From a checkpoint of a small mixture-of-experts model trained on Wikipedia.
Size: 20 layers, width 512, vocabulary 36976, 166M parameters.
Experts: 4 experts in each of 20 layers, 1 pick a token, a sigmoid router.
Training: a variant of SOAP for the experts, 6084 steps.
Below are experts of layer 3 (counted from 0) of a mixture-of-experts language model. Rows are named router (the router's row for the expert), up (a neuron's input weights, with its number) and show model dimensions 256-383. Each number is 128 + 32 x the weight over its row's rms, rounded and kept within 0 to 255. Numbers have three digits each.
Before each expert's rows: "mostly gets" lists some tokens that are sent to it at least half of the time; "gets" lists some tokens that make up at least twice as much of what it gets as of all text. This comes from a sample of Wikipedia text that the model never trained on. Tokens count by the router's weight.

# expert 2
mostly gets: "),", " &", " and", " June", " March", " but"
gets: ",", " and", " |", " (", ";", ")"
router:131136129112136137154124143161124111170093154156172133089107087113138143144089197157096110167118094152138104149087134138137110138119117070115127167148155126110099155150105142174081176166142130131126125124060094138156131115132137131135157126141126108045076116144133115060131134115164139135181118142161121170140138100131144128119146131139128193150121165120174106191110140152167142126136
up0:124094143110192116124170139105113102196081151099147079075154076087137140058115160183132169208150079114126158089085114156160149137120135149135087188094148125201175141141135132174122116085171120141168104121164093115075120032210159133166141191126121092087130138142142104126110119124100116130122076169053169179169174099126142121120136088106083153150113162141080117145114116106062187132113
up1:121119106135148128060152157123070161164135131101169164156135112125147162117184142124131131111136109120157175141054124119235167154122137115142167173115072120141119078120133127158150138117117147117157149102122124132094168129110198155144165147068087107127089115126091106116098090087101157121154149134204110101142067140125122115114046187168110166156057136169121090092086145088047092113094
up2:099106118202135148105121147101117150116154222169191138110131079103114111137115156157051090100123119154093092109176137154142184108100170081088121099122095102121136155102134147107099123117150157119140131092132047126144108167097203107108098173106165144103093151143121152165172137118096174132117153077082173179137154103139156143141143056146182114153163135134179109129212048095176090152140
up3:156161145120130067107083109132142104093072175136117107117149077149199124107158144148125127099145155146113107128168131114157102136107120155086132082168065151177147036149117149139173106115154137186114075162118146147177078162075077138083165096100105115084112182083146111093158121115081151142135124085121206091125119139084142125076101107117160118141127120132089152175106147165092141089161
up4:148136090118075078117113091108161115112074107121169152138102125156212137161141141142168145117110156155185054131127059141120115101108134105155138134156108184101138073167113154164132164093121130175143083049129136169109137167091108125164146131159196086133129078199171106078136162117124149133211114142099081195139144141147104121092157104170137057075136104120086134108104088112101102200103
up5:148162098122174102057141136069144122162144100111092002169089119122173091091160121123148100137107135129122145120080116155114135113135089104117141116121116187169124074148128132141135132144089172123135112174116154079129152097103170118157153162191120155136081116108115150113126102130137140148145097162161084154096115138136148139138103085115137116147168152087156175087109116122158146098122
up6:153049093113107096095141167103093131174104157108102114179200136191129161146111176117143108104116099198140167159105156135104075091118112120170070122131160166087149163153082081103121119095194120133130122123122113180155181130113112103138183165154087134190132111139172146122134136165101095204194164195133100148122165132121125153169142121146138110112156086126131153143108157103110065108180
up7:167139057091144166099172111091124130142107122110126143114079083123196117131125124150125089165103100115153149142187123138151130099167105178056153114129152146096117120148143101129093121135149091133126174135111110076138101113181131144148067078139148128090134131073142181159115158116140141162174165129119174069101103115118064098168178142101121170204093136118158180154136112134130133120092
up8:044106150140131180163135134079137134144108116176074127134126102113135171101159168204187159155104143132134103140139106141095149140152165122072076124191131124132124133128149185066157109161138112116111124166190071130118108117156131129176084103151106094101106069198191164174160130074155096113133138133114089173146153101108136078130112162123100110150119097165103144123130144143139086070094
up9:114095118134108106168137145110104164107102111099065134093200177079111138123070169057139138181099092182139113132082132096128101126156169150109153117111140122137100132213094056127150162116174074177169126086157141148141156164135128102131134069139123119132125098135151148150061086123128136090143065089077168136146194119098188094118149140134038086165101139091110116147081136117197099123140
up10:179102017168166137161128128140129142100107114103124170125148152116083144099160101110073109117094162150103110082123125082110173078144080089106171157139108162127146109162164104152131118119093124190129093118169065110111129159124109091143094097146167125105114134052146104134104122095118246100131179113125098161065139093100137165137148099158135101151150143146157119125111121143162129099067
up11:114120130124071177163139116149158120148135134138129146062133183144017135126132126085144125120136061146107182114135145122116132096142106124119048158141110181134169140121095138111119094113063103134189146105133167049145137178184147149169071123103075186120096151181088108133100112109075131167162145099120177128094110134121133211088157119130177166079157147088155165165164103129135153093140
up12:233131140072099122168085096132118163108134114107122065101115140150162076108110112102082102122141147161127054142125083087125175104082129101088137180083167088116093093116157132148148176103107085127136106125089156161165174147131156122114075196117128136093169116169089136119090168122118164098052061105115169139111090102118144076101187151102108131154154155089130101106154120130196157144114
up13:169141122104111112175134123140079082151131149160160125134108107158146084133099052108103156123161113163177121129168143118125129135164102086123088059155088136147101122107118123157188211168183172120189076184095122121049129122177092128095126150140136141148171072131083092158208084117135095126108187104139152130127145119158062109112108147112140147122097182115121086107107114130150125184165
up14:126086113128119052118123063116102125138102141105178198147120086142161122134154127111148172135162103128126101206152150149136128108142125112114144150125105176171143140091111161171154130081086167112146135151151172129072079106131111098075121194201136118091156184156138136107107192157099150182175120060117159131155128063122167184132130127114100167126134157112091175129121120105167100149102
up15:094137148064092119078187208155090142138120110118112170203118105101125115129131160161125145171137135166166101091167143163117059138113137186146174162125085137046058104130111108174097181117126082155117129141080170096125130136143149148098105155175132101150046067096124088123154134175097088129122126163139183176070141139116089119125208099140116113096183146113129125188179154111179121095133
up16:104112092128073115139144113186159160142120138127097097111139147090199148142158164156126164150156131120094139121133146148115056109111163164142173099086178123139085122134123116094120166176120090102146186078146164080103083149148200108128129077110161136069138154144140124129082078173130119146076143144074113106158092095179112100089139167061092082150145128164087078102086130182143109165041
up17:112119118100128106147106084141120119108112103108147109119150143095206073193140133139104086152092074116145117104142147174099097151108132153138125128163096093059109131123135137142167124160125133138147168071159147151103092118145140132128181134084149103138110137168157146184108140191085099115120151163123099193101145177095141176128158090114105135158116117186123127129084166093149155065140
up18:122131135117154172098114168137093115105116151094197117164136122121175106165155143195153062106135078096180118143130159149075131097125101153134117142167136157117161140167111151141139143122080132086166091058115101181091073178143122123110111158074157129139136153108129174147090109164129112148168072136114129175149203109045142147167112086114080138082106167146182165161130125066197130146121
up19:136095136090195075111167123108125141157076150134179068131130154150089096085165163086069176111135161129134106191124154122153105084151112148170123122128142141197119152143105105160164158084077101118099134160132137131175087080144140143180196115116077164111131112132132152113181125126127087148123134126119090107143166140087060120144158185094142086138154168098122111086118145168101179153148
up20:095104114135167154180097158114124121099123130098109085133113161139091125154162070063145119152052151180128143117152163149089152128147140162160120087181124086098099088144083097122121116085116132101110100138105155119119125150080135073124148159158137143136133150113157100099075119135165119109111106071142144131166136098094108150132113140200119095181114109109158148102116110160117116087078
up21:128067139170133153139093145129103157108121116127174108101094099107157073118072104153133176062182109138109148184121129108064049132142098097126070138111169151181123170151187173188132142100089147148152141079128128116157142058104100096077129162181109091186126134185101077096160106133171085167126156119125105126140124158111156094162119104142183163162176172087111158194118123131124075142113
up22:150145130137122087122120092115181089152142149099104083108124114172128154139143090156139095108150162125100049128165154159123113161116111169162161032129136137100104085080111159038117072093120158086157103133103142133098119150197157091128104166153073136137110159179123083140147121194119127116163185104054125092176139116131150132161145116171087161167124180099111114113091099123161059108174
up23:203124100117171092126111123120125154126105120130077119146146113099058168097156157079139142200153156177147117085117095127137110177167080152103137155127165070054136128128105111162087102136148160141088137131189134058186112156151095108115154141170101142159110155211136101116103121130092086132087103190082153188108101173098119137116141101201146074080164089170102128134182028099121145132124
up24:090126155121108126124098165167100153103124117146130139120156132081072129146105140126154174095143056177139157133121111153100107132131114084120091133134146136122097098134128143187132166152139167129083097106118119138150135137083163115140117105146101097079105078124130180139162136085089146132121075151101163130078108111133113179106117145177199115101147040104159150093120107147138109121148
up25:133133093126163094160094111149120118089074131134085099118136104094172149149129084122116228121127042116145125162176129042127147187150141150181152183113115110099115109092118121100079057078124092184173158100166118135156087109138104152095102134131085162125124088134147148165157128119110123119131090067094159150157130143152183081149152106097064094105062096131148136108139072171147143075123
up26:156073165061104158107135141159149078169090134156081169134127126091136178145160125110106182169156114191182086176113098125106053111151105106116192099101127119084091113098154161108137116146096146158087139094138158173148182135130167117142184129115157058088169118142123131186156066118137108182147106090103125134113151138223152128132128123158125059129140153101134124112035138154110093149146
up27:115111129133145101130114139136129052110146139158203094130116113111156161175117134176157124123084150215167150100142109127149160064127093122123185167028135077126157150149207136096140123116124048112123173164091153128151152152137117145207150162071097045144139130161128144100112141147141139106149139152082069138123120067141184127088104136129125138177115205121173136111122160166095120110115
up28:089126119162113108116098121130141154172141110192126131195123076067204118173176138103120140106138149135131143140101136171070143126123135136154153141127099136119144168190055161172142150123125134164146123130147138155140156148067135176194175128145154106138215119121096126142154109086151100096097090120087142085111100101169144129105123125173122105161112129123130113094133152123194109082101
up29:136072203085124111146164147136089121132126108145126105139097067101118136094184149133102101176177099154104095125089100138089084153168092188137168170115112148093119142124072104079079172109135140115097077148115159074086082139115069116100180137140109156150152078206114125059158054073132144167133148121133175122134196142152138099118123139071144093115159087118049140116074143063153132145105
up30:161107142161107134161124130158133163156180077136144120168117095126135160161128174102125132168088201113106121141150108152175168075174164098083145155099114111109096155085142120167128124056149165062100129135134117093139171100110152087123204152160129111115089202123143199085123149078168066176119212139124187138157181157090160148132171129100222117108154173154140145108127143041095209170126
up31:127130113113157103103169130142199142111124151118078143102142134132139144149135152074107172105147182165133134146121098111076097136077127138115124180135090138187020164134166143190172079123083113150152135152076139076119147104156162074096126227078074154110168171201056108098177165130089208121104098088095119165181102100099171185143162158094137145126087135145162072170133103093151148075146
up32:086069104133142126154137104119104123162061117104109074096162148164173148144077129119134169086158177107127155142068177129149166162165130157149084161165159113143099129091136069111190161157117099066156159143161193119172147132107132140176133071117151088169122105119132150139171109148145136102107135121135145176058116132108102119104161090179130090195165124121132112183183180096078059211132
up33:121095129092170064224113139093064164107101046158126175131123062159124103087138171137163127125199145126171126046176159148142155134134062130069156128084113149122102120142103177182068128103107166138123112149135120143106142147143070144151104136175133114101154069113168087106079139130117153148122114125146104140129201107123090125105153135162109087158168160152104144162115097118105211118086

# expert 3
mostly gets: "==", "In", " However", " ==", "On", "See"
gets: " of", "==", ":", " for", "===", " by"
router:091127104087124157142065146083111095127112131170131107164125125136114181183110193109118134182148134142155119104150159054131111241104130113124165191103119114133186134141129175122158131227109099113163143094129145120106087091105086047138135129182079105130102115094114130075095197138113147147114072164105065159140126055115159113121133147109132132166115123134188107155122139116103127166159
up0:172164093114113133139148156243122121095097142158144147125143131154131173130128200074155104131111137153175118089172115125104133173133117060164131088162137166156107076112174165104137119110129114154203111115132077115128067170153130124133095157079110131139125160122099141154136195135121194131150103117147073102049154143079149076165146128183124094167097085112061092122122135162174158147090
up1:183166134082117182132136158135160112126098171161186097087119103207153146144097134108148102142092103127151133115105134174125131096140070096125150175162088102172169138190180192137147134100106078094072119136135118135141103160137120150105160149117130103127166084125143117094148138202129194123078093165099119166139117107186133119126125168128119172113114130120159087149142150106101120146130
up2:085136078126106164104100087114142137104132127128166169118090106177168145126094097126106138107099108134140153114126122131167093173130133097152151083151164156062141136129132101128160179165110185140140187131153138113142118128162094108123155159127106118148144088139143138168114090114181045099158200110153151157087072138081140136138136127147117150135180186123097068135150125150154127082165
up3:176181118166142158139175135102131108165150100142126055091124129131134187119196133157100129160201152111152107151136084113096118172160150118079162116124174158127181173071156144129094141146114127111149111096112162163169176103125117130159168128125153116156008188138149149242104099079100152099073125138097122112100160127127075119184075150104158132090116150127096104165196037082129182120139
up4:125114078127168106133131124202128185113154135117124086119066142158072137117122125107109120128107141123140110119142113136064181145071066089154103076127114121156153125119096118159090135142156157157165154123163170110204140117064083160115109203157156057144218101159134084103160136111182090119106109089160185124089122113153158083137124133176143166117112105168107101072112114139143109175095
up5:130137082108113090147097086110197171126092079064121151172095120141050138090185084163108169121142191078087134112135131132093123155119068178152094128133118150100138123135112184139178094122123120147129137124108207144173136109088203134128140095135119098173156215069170121133076167170154122108100089140100103130110103107129084162128090110130132149157105130191142201087138123135136027154093
up6:143136133143077198145176095112081048168072143149101097141095119099116099134098147124121145116123129109188147182118073114158095094163109105099113181146126143189086131150083143109123095106068170110127125103167115058069121100125167197091086142098121136156089130151076079102126119115083110140127093150169073126124162148191129104105136099074083088158095137078162150167132113082124142131068
up7:084117098120155124189115153090104136192085131092121115069180138120141155157139109170136105105144079159168178075121106122169126092139147139150123111198104097152163114116135092082094165125135127163109177177136109159174145121105162092126115122152132155118119162123115156147120165123138129133147136130163115101165180077145078159097125103111132155153083137150165148144132186183123066119118
up8:114118186108127179123135104116138157137095131131166160137082144075159140096123163164132084141064099084155110105139163091140127185065140117106130186120084153103133095131111127153091138158154054136108100139145175084126135090111123147185194114188129092119120144148081112091173161141097111094123126124166142075086098159202132060112091095099180096122153122111094094112238136183130102143168
up9:142166080123215103105083120160112136149103162096145117167089100140192124115114169094120143109100164170113137158143151138153156112093120130141157151110075191141128142144145154188148193131187109169109082175131133165160093179081119153117125091126174091086101116144065057159171084181124079119111046076118129124111137138137121179109153195132096147113093139115127150100140133154111090150167
up10:128169118082194096099033108115132096144148148180121110176129108139084138209107043088110121157110165111162098099100115136120147170150134114095129120122098169136119056106121100149179142134164109132159115086127155116182120116117156120063096137120136087140122113146106094139102126065161147137159104059164122128123122126148095119089107169103108070108088144153155139115131157104111111161113
up11:107177121124127164133107141063156134165148188106122113122114123138145115155134124144070094119130143156110114122090079118141121140148101115146112118132150139110127087135141132137126117073092149057111093127163144069094122080120109131139201114129157171155140129133105091141161105124137109156150093147106139146161185052113144164176103183109131097145159171065080158162133084094127118114188
up12:110157096108147073115127120136136177143124175146137119192052193126175166116101163159150054121125107148179103109133138162110135121109191109128122117105105095116135217197067135113165154109142132112136130120065103107136119120080142103166155102131150156128180196140117136116153103115107178190179164121171053144118079067039172142136138164146170162127087114167205147066093121144134152131109
up13:206167135117131106153130148091203154072132115134106111068123170169164106102138142119118178169138195152129152071135118124169064123110135128098120205170188150201131152087085187133140141131152160094121147112108147114082086110104108113117176162083144102082111128191050122123086097145145106057151099176150117169155177116131104130140126136164171139155135162115125187097170150107127119130159
up14:124081145122125130144139155151131140151079190109078220082121093129163120146095142095146152123167146092102117136038127133116110141178120114105135114168119120142104129106126101144170118148213105109073123101136123141133134131112079164130148136166167115184155148159138148162104101100170130133076146145160126149119138132145114179111106160111070142126100130165172116111133149132125135124176
up15:149170125067147180145136130132194115140146104159171081191111132084145177144103149125099143111170136071187152123199107156107126143168088127141156141124116155218107111152168142169130156116138087083107108119146156101138136134119167117152100153124126122167186187110121205153051050084190165118128156173149154115095136204127184172098139177118136046125071089117120135150160158104124113109188
up16:153145133147130130100167163098165152156114144141142174162121200119154070127145117159144110100132116099161139157121129121112202124153148097122165154123088126161074123102191127107106111059134120176141145120114183122112117077112110160162156116126082126172092077183196149160107142147172143129126130093128152222096125092042150114153167109135155108122058168135129122128168109115149092178136
up17:153167119121122119126152159116127129078113184112118125186095110122121111125109134107119161093166131161095148182061098169163118153117083115134101102084133131105144142092132159195160105107108091082105126178195111110109128109102105129151159192141091094175150145110122058106173089104193155173135171147125163140125073103069170146151108069127143132080097157163150175157170115082139161135136
up18:163117088100115129111126181160104130138163129178142136139093063079156123116098091112136104147168127119095099113137186114107111131202138153216134150149092166122144119112116166129180141060152155167191124050120185098141138138097152133174161121160115142092117091093130149117183108120094135162136121131097104070152110119109099109110187123105138099139150185093153084134192127090134164134192
up19:124123125147193128120167063151075110162153133117120143171130146117158090115183061109128124075122159128108158083150109142125092154119147203107128144128161191166100102153150112116143117149030149136132107105157145123107163163157096043152198132167161086127120031135154137131105107122068163110139082166136072141163096126154112126166109105112142173153119112156107151157087136092161143123135
up20:154164059120147186114095081168097140144100090131121166062142151163138213113118129127073132147103111117113105145116149152047168097133132114092087164138118162129158146064120093133151153068112136157113136170051091134145118086116123161179122128138155176134139164150111166066140110157093112180207131163126161111129134125149107156095150169165123124125186119146132134166084146156114067124145
up21:142119112144092213136182104166123096200156139146147172126133065134126137184150130171106143091119132092130118153150208158137067141117150133157184169149136166104146108158158111194122201121084180109166117084061157112082150159094102137153170129120153104117093094124171126173136163142176108123184171108083193098158174157200059151195141163118116117176189164107147149156102137224115112108180
up22:100160111145098158142106145107144090126091101114136129121199178104113128159120105153202078141178138155083141153094157163177187117097148119158101090143155156102149175123195117105195161099169076138119122097105153116139108101152125073122159106195130154114130132129183086134120115123117159119147093124136098167143179171099121157112064131116087140146150130124106095102161100143142161127126
up23:137116153133099148150109152069104201128148129162155111186147147089147093107149099098165109115128085100143103102093160120153099069190120120174195106089091128093156112104169154105182085129163185152145148149146109124101092175187168152123138127120171150084101125085114090100143083164141121104117098138106112090147136116108108152158158160166127121144095132172139165188139185104105112099129
up24:127098122078193146136139124123110071211178139133206080054142131157138176107147068144104205163134125115101098140154096118148133138127075118085107127128065170152142106120132128071094152147174174072115130125113129166073089171137171086132174142138108107062136172115102120112109126116148156102126124151160113144093130111085112113169117159139131168099092088153138095182130143163185157148137
up25:220082104198079141144117176109111128155113108137135119079086157132089128114074133139142128077150094084150143129124106162089127142146096093140137093107147105105174054126128059131124046140159109194155131113140134140117174115075158139160134081161058123129114146153085089119101137090108097173095170162170083138151129179170092138071157104097139118197122104172128129152132106079083140107141
up26:148110105124122118076165102143148110145152084124124156205112127134213108100165120111166111155108103091134072138074112196141154148180119107114146144170080173178097112081075186117120151131172126127206114126141128149116138119154113166145156154169115106127151127131140141146112170154184146127055127121081143133160152136166133088160143222138142121117169124124165092150147147186136090167172
up27:044116118107132126109087136146128173179153157138088105096123110110106150146120196155104164171095091080101153188162118123101148137145128110105119126138099127130106199088116150138070130151124095112130125127171148140118132130138102091142125140091180112115099194093098148096135123107200068140040106073165137143074151103118100141128107138100149134145119079136112140158114126112069121159120
up28:165109115121167084127096156113149140143080075080089107152156090100131145133096115163132168144185069056149092146144123136162142136097140151136115148092112124174120064089130158114114127126148168068192081110125111125194105081157145104089067121157146179141132146105157138113137169095084116178098134180127080158121152192138107137151080182115132113151194124114170126155111133136142151115115
up29:117138109105085171130113166147123141061062125119099162115162144151138135120110106111092179161130099160146117137112162149197114167096070103145127096156145127139140154122111167132124187160171140077075096154191162151132116108091091153164153152057118194195127098116049099108122126094120144126095103089041154079101150175126074138091132125143114150149095185169168057146148101081111096124175
up30:124120133074179138151167151143032098167126136134150124114146123093113116128102137138142147100129142088112109141047112161105128145107114074074145186118159148114117133087114112122196150188145140134101103117112129103158082185136085095162105108117152126119121154160185107152100122089104138110126160049142081130109098093158130094096130158175156152122091094127039171068117142145163167133104
up31:185120123183083168118074102161117181166100116190163140114137182163128130122117099129060140128127114145156169156129116088147166128133099188124126114078114161142085152084162123077125055169085116125132133159132140075103111137149084121112063111136188163183124169119112117100145150135090123158090154218072110162052156193105086117072131178162120168189075157121130137129140097161147153167138
up32:087136054160119174144177095125129080127119090111136129087162154142091132178159127124074160233100173106166155106089133125119099101076122131150143100080090130096099152144154157144120178149121133119066120129125198150121106126121113126177164112085182105147146130167166147121072144082156141142124097136129178152136153184203131160116179126129143149141167104145044155084131125099133107217089
up33:116103107211190155130178161148043085061160166163141053202110103148166120099078114113084093094149148130189151168090114140146137154103102142141118110128159133179172151129144135117192171199156208167185146096081111139172161117122126141106187102124131071095056115158120147109189149136094106079102145187154138099102109136148075086089121147107134127092153122187110100150113166159154120169161

# expert 1
mostly gets: " was", " is", " are", " were", " had", " be"
gets: " was", " is", " a", " were", " are", " be"
router:116048205134134099099129165097138120160146191148155114076117143130107087103108146114106163133139073141133109097153122129148178120124137150163125128146097168164152070147132144137120157091098198136163086115111129134122119071166185080122090163154115078103097167164113096120085146125083141074202067153142065150116187046133129150094139127111083112155123124102100071188108132175181130134167
up0:135099111131157094111108179144156094143110134123088118174120098111125113152132077144147182110095137132125149111137139144181103104127109101136105089144139154124157119147149071065123116125139180156175067150095128088140119149138144140101160141117116104125170111113100119128093193125164109154163111148141152165132179128099142171097078151088141149092164101127173172120086109182103185168136
up1:151022125152110121096149133134114165175110145145079085110180084116134072146075087128090186153124137080162120085123150136083125099080134089182111149109138131201132174160098137106154140108175131140118174151174132146117089114187139159194137119130127175158166196104117140116114111110145123175137179148140104114145095062115109074124181160195113163120122108078129201176122055163107108202053
up2:149199182203117114143181162139134142154145075132127174162136153138085158205095113098030148121144094140144174132124184102155122137137112188143082097149105124163117158148179125102129108175114164110144088098130092123072164102141124196076115125113096156156149197147115100085161121130116202117174132119171116097095148150101146122105156124143145146150146132174111109144160150104165137150159
up3:070143195111156122197121190098076130068123187131127074186092111106066111105117125158142190128070151150119137143179155101139145076123155108105077167110066110166105122115111122162188106121072155141083092133104114143150186136133086095222126171171148104091100121155134127144188083092127121078115147074179135171124131114162134121161123168142139073176099160157091128129143141082132156059172
up4:128084133131113116110120142130152136104126229145197097138077116183095135181077143125133085195168111144092145113145108092083147134117128139079157093133025152112140139155117117114098123127192159081100111155128107097096117115136147172093171154147134156130148113110152167103088114107177115184165147123190144161087111105089126120125098099137144138092144062055192162145130116114072162164171
up5:103133117149123199111188112123160173166121143104096142198099135126128119116123093137132111176164115202096142122151130096090086103091106130169172124093134121147080126136156137126145104068133148145081099142119150117118168097149096060201101120130125137107125137118174165062081126075114099066152077153131122157150136141180094102167139174122179116177088148105109198127096085124131134054174
up6:086090166105162086120164122077179116088112119130105118118097120147153094093128059145121115171149085143151164141111112124147213133116146156137150122106102143171120115120120130142129139133133170115108148137158146125124184046130148135095091115138094125105099075096080082155149110170136146140121121083102105121125155150183149101123139128073072153172077118113193112115111156087167204130148
up7:147183148188091103136178158142052108072161147094134045121159134035118153112107123165107143220127120137171112132147080117158165082118120110116157076149133120102103151141184128080089095125084084137137104138078090156065165111166137109110119104113163158176152172102117166086127122133118064085124156140129115075098130206194140132086158099117119041103117099143149160076153141156174219116055
up8:150124127091036104155127138095125143115130119119155082107069158162114117093193097122156168056173121170129144119138150164123201103145114122090105149136146206135169126114111167124148133127109146087137091125147110096126154120079143171131114110189099134151096167171157183141149079157187153145137107127103148157100115139110157162105143150162152125148186233126141149164180087132071115136122
up9:139158149172129156118130066092110146121119106144083141155135134063084141045127141105161108130156094141114111065136126195127168106087208084134166107113116111103116143130139126132111125132138117175110146096080084108043140127167113130106146107175182161147190148226130148099129136101091106217139104092104110147120185162176130184058185089130142112108173124142128111166095112076084168122136
up10:114155166137160178128093099119097109149126121109103181101129111108060097203181129144119132113119096168108069156169094116150157112110107157122165124189131144087180127096135098092067124141127095127117130085054093182154133174095060076162143134098126166183130169135165094122116139122130136141092128166108152121154126158126153092097107162108111137116131160065117120097127136131105149169141
up11:143072092197135148101070121126084108083137102115121110132067073075149163115114147107134154100141118065153151167177124159100149122082091191154123134131099146104198112095096149099092112168198202112092118177115088103135098095149147159142126115118090202094150111199126150088119107134180097093141097095139142122142085161130152080112091125099112120128112192128187145142137095098150106136131
up12:130137138081153166163133151123100136112119132137171144095116089210171097127163064119141150161156095090132134120056132116077094131129180138174167139105142115131172182168156126097141202215161155139126173135120126090110129167144135124185210080141158136054104153118129134107126103113134130081070181149130106106154161186158101133108121179131112103131091175180139135128110110104135168112143
up13:097140113170147073201093159113087088189151173121058119117109119131134152158123149159113127173136123105097114093142146117135082138152147150148131110127125094176177100122133112158099131138132146214182084096135170181130129122174090115165178132086072125127111152182148082170131086153133120132096122157110101087136136106132091115059118133150157084084112172096101031109090117150174105148115
up14:104094185094129135129169180164155130160147165133088165044150128072117136127179103085168073111168105120126066134061108124083094092148140093077140138064113074077116166134135116121137145166129117126129111152133143122091163117128130192173153198167113095129162163108186149108143129126129132132065140150134083212122147174087068149132201148086178229149157131068196177083087116134145152073107
up15:143098160121138078098124145119143066123098126125126132149113100115137163100130140152086078138137162161102074094133170135170146129116108042104095089121155106095169107093075139130149177123138112132140127040139104119070094109122121163156095197095175169161119100146160132101157146112122131148104132117145145132136141126126172093110135110128099116091120184137136138120159183044089209170180
up16:135119110168170118160150103170196051162096166158206102086125114142152167155170114153102143160107094057097169126116143112072130142089106092120087082165118099132121075093137101085132146121117169142134113127132213196110111141111160099131162161087083185141214119157097175143120138158103121099146113134167135131091125122117153198132143113106111103148162122146124087128125169094212117107139
up17:170081117143167084119133153143135126128155117111175112142106163151165113175122133067148120118169099090071168101103120142089104102094100185109149174099134133144095104118063097116151097150087144153180129170055167120180141102148143180122081086111106115149153152170117150176070130151082126141118131069136114164153109160161143188136126172145153115176130076098112136138166138117102202159096
up18:130125052142123170132116100177095147120158147108112100123142128173117109093125116044114184109112166154149166191108115121102105210096171108180116089109113108081154112091109112134139163106114117147175132104181099129120082104135146109131182163093076182124154176179157150124130203169182172115120139142111096143116142128068111146153075123140163196171135129112067162150084106136167132089129
up19:104120118177136100132103163159067075142096118128163174139128158109102078087150118173107191121138106135107125217149138086110092165096156089058107124115170168104111159068121118147109152124084132088077148153120115130121037098020113092149126092104135065147150168153150176157197169122113079131149160106183125104127094092143144141166081116119172163087132107155141081179151125073123114124153
up20:138181199130125147144134093144175131150121141140143151083110153117133135157111131142143054095133140196131166145074113040134132180153140161127165147100036078132102141103136102136050122166125099155141134088142151223146123115155128155110165138119126145166170088139129132130136161105164142127113123116093080113114139138065149148163105091127082115148146091124163110171130107103135218164122
up21:125090144130160130149151123112128147138114131101141098140154209141134154133123106129101138149092102172115092094157109109114151041148144167130088139144041086102141092128154070167116162145183099122170141143092125086173108116135093117122058145116164122081100170089124131076082119110155122106123152136060151133142187164162173158113098139091099153140136172177064093155176113167115172101086
up22:134132099104202139110087177176101148140107135138115092113132140093047163141123144134160164148134123118057049161135094192154084204057118202126136132152158089115135131117086116114108154136117120184149189075158157122077126111144129160148178139115104144093100068117098170098110130207103134075140128111104168118106130124166122138121161117091143142147164189128119144140149127141131185148102
up23:171099135147138095100088175093081118192114093198127145096149123082143132177146138152082114079111114108174080123114105134192135120157123129139129079143055109179189148155077127103150150204184185142152105140136168124069180163166116171097132139088186121164193129169108143169124143136134136153067098130137135167145099161180203113093156063122108120198148096119104115132162129110042114177088
up24:156132106093149120080074179175116171175200185143074120205165132142142137100076093129168123131115138180172091134091138150130083157140101160080140146132134128087124141126172098155150193117174079102118119137112134108115123145087166121139145108137173161093150139167131147101134149056109139160132102128181118130126164156090166086143111109201143159175101193108164079158136162134085097161127
up25:125167108113150149100142039140104103157118096173129141129101108159123101103127191103145155107135126127107094097082086111121141113099116181054145102163162130165122096089146091151138101087146152139143072140144104104091152134121078186115132089120141118104148108109094131090090102174113082128124150089094067150127148106112128111057136113137126144167135110119169146129091109075138160094107
up26:106136136079112098155121177097130160140096088128112138087094151136135128144091150080149126144185177157223137153129149160112142131103088119169107124112119179145126092110121144124142231167111132104162144113137162150107184117160150152103107096110120138075101077084046130185074112155164103141101145131150132085162154098115155114130109151081098123150176100087176195101105080128161092117144
up27:061052093150087098189071173083156121100162112099116151110110109154149124122123132128131126104102119097216158108150101140115172108120115125149089171112113225163132113101135138110191154152098141136153083127089120138140100103133183149121124165090158112128135098140167177105094140103119169131213139096146177112123154144056067122105164148158135074151159159129102106145106093103185122133051
up28:161089181184126160081150123133170078112100151136120133192106099133083142060141183114139154158144116128093083111085130148184081146130161129118107135106125160155162069087182145147140085102130184083166102133064137125151134168085122120103163170143089128131120172095125133139162077165077143136110169188129139121129125107173121147093171127111121106160125114115118151078121138103092137142146
up29:118118152091133171156123115104092141152120107108149171115139090102127146095132073054148152127115095137156159133132122125116165139122133126208177176126053163163147156104194169167193129091121093124111105168110108148155129130161150151164153110139158073142131104102109095064053078108160152147145127095125046092142124102152061136149167173125109107118114164187115154130149223126120154090207
up30:143155133125098186073108170053142153140143142178156127149132190158116121101120124137170121096150147126173143123115137092130094103127126126118120239123172163141091172114067091117154114130099060054121112175123211151119143160110126137066147157140138175056148152157075120150110088108139169086115141122111094187135170155124185131088151131192150111133114078147119069171127084130126158110163
up31:131108105133106070175131087142092130169087134164128141080093064124095131132135150150144137104106169123135129094110094057162187108121158165161138060130095159095141092125156099184117083157065117106123125105121119147129080127106086113117128120111215070123149134108159139126046133139082122114147074119061076109091108099153132138165136168115163101117142168069153064184134102151045123181142
up32:178161146162125125096134174084088173149138163121038125102150152124078139077076056151171111119149139103099126130137106089141115094117084082175201121123136145148132106076108151138130113105156097106167108149209185100126111112120157159134115162174120110137174148164100082110137122157187158126130120170111123136148122111094111148147125188079107110098143153136169124081079098133099160107130
up33:136143136193159137088070102142126107154165146145123109162097146149170106113153105143079172111169106087140167128118132170121109149151116117144141188115171142086111136057117148145182141174138197095120178106108109130183154122083078103124146061175100095147117138067105106151123124132122138144120107166086142069147143112103145108142137090155161144141154107103094158106128146081076106084170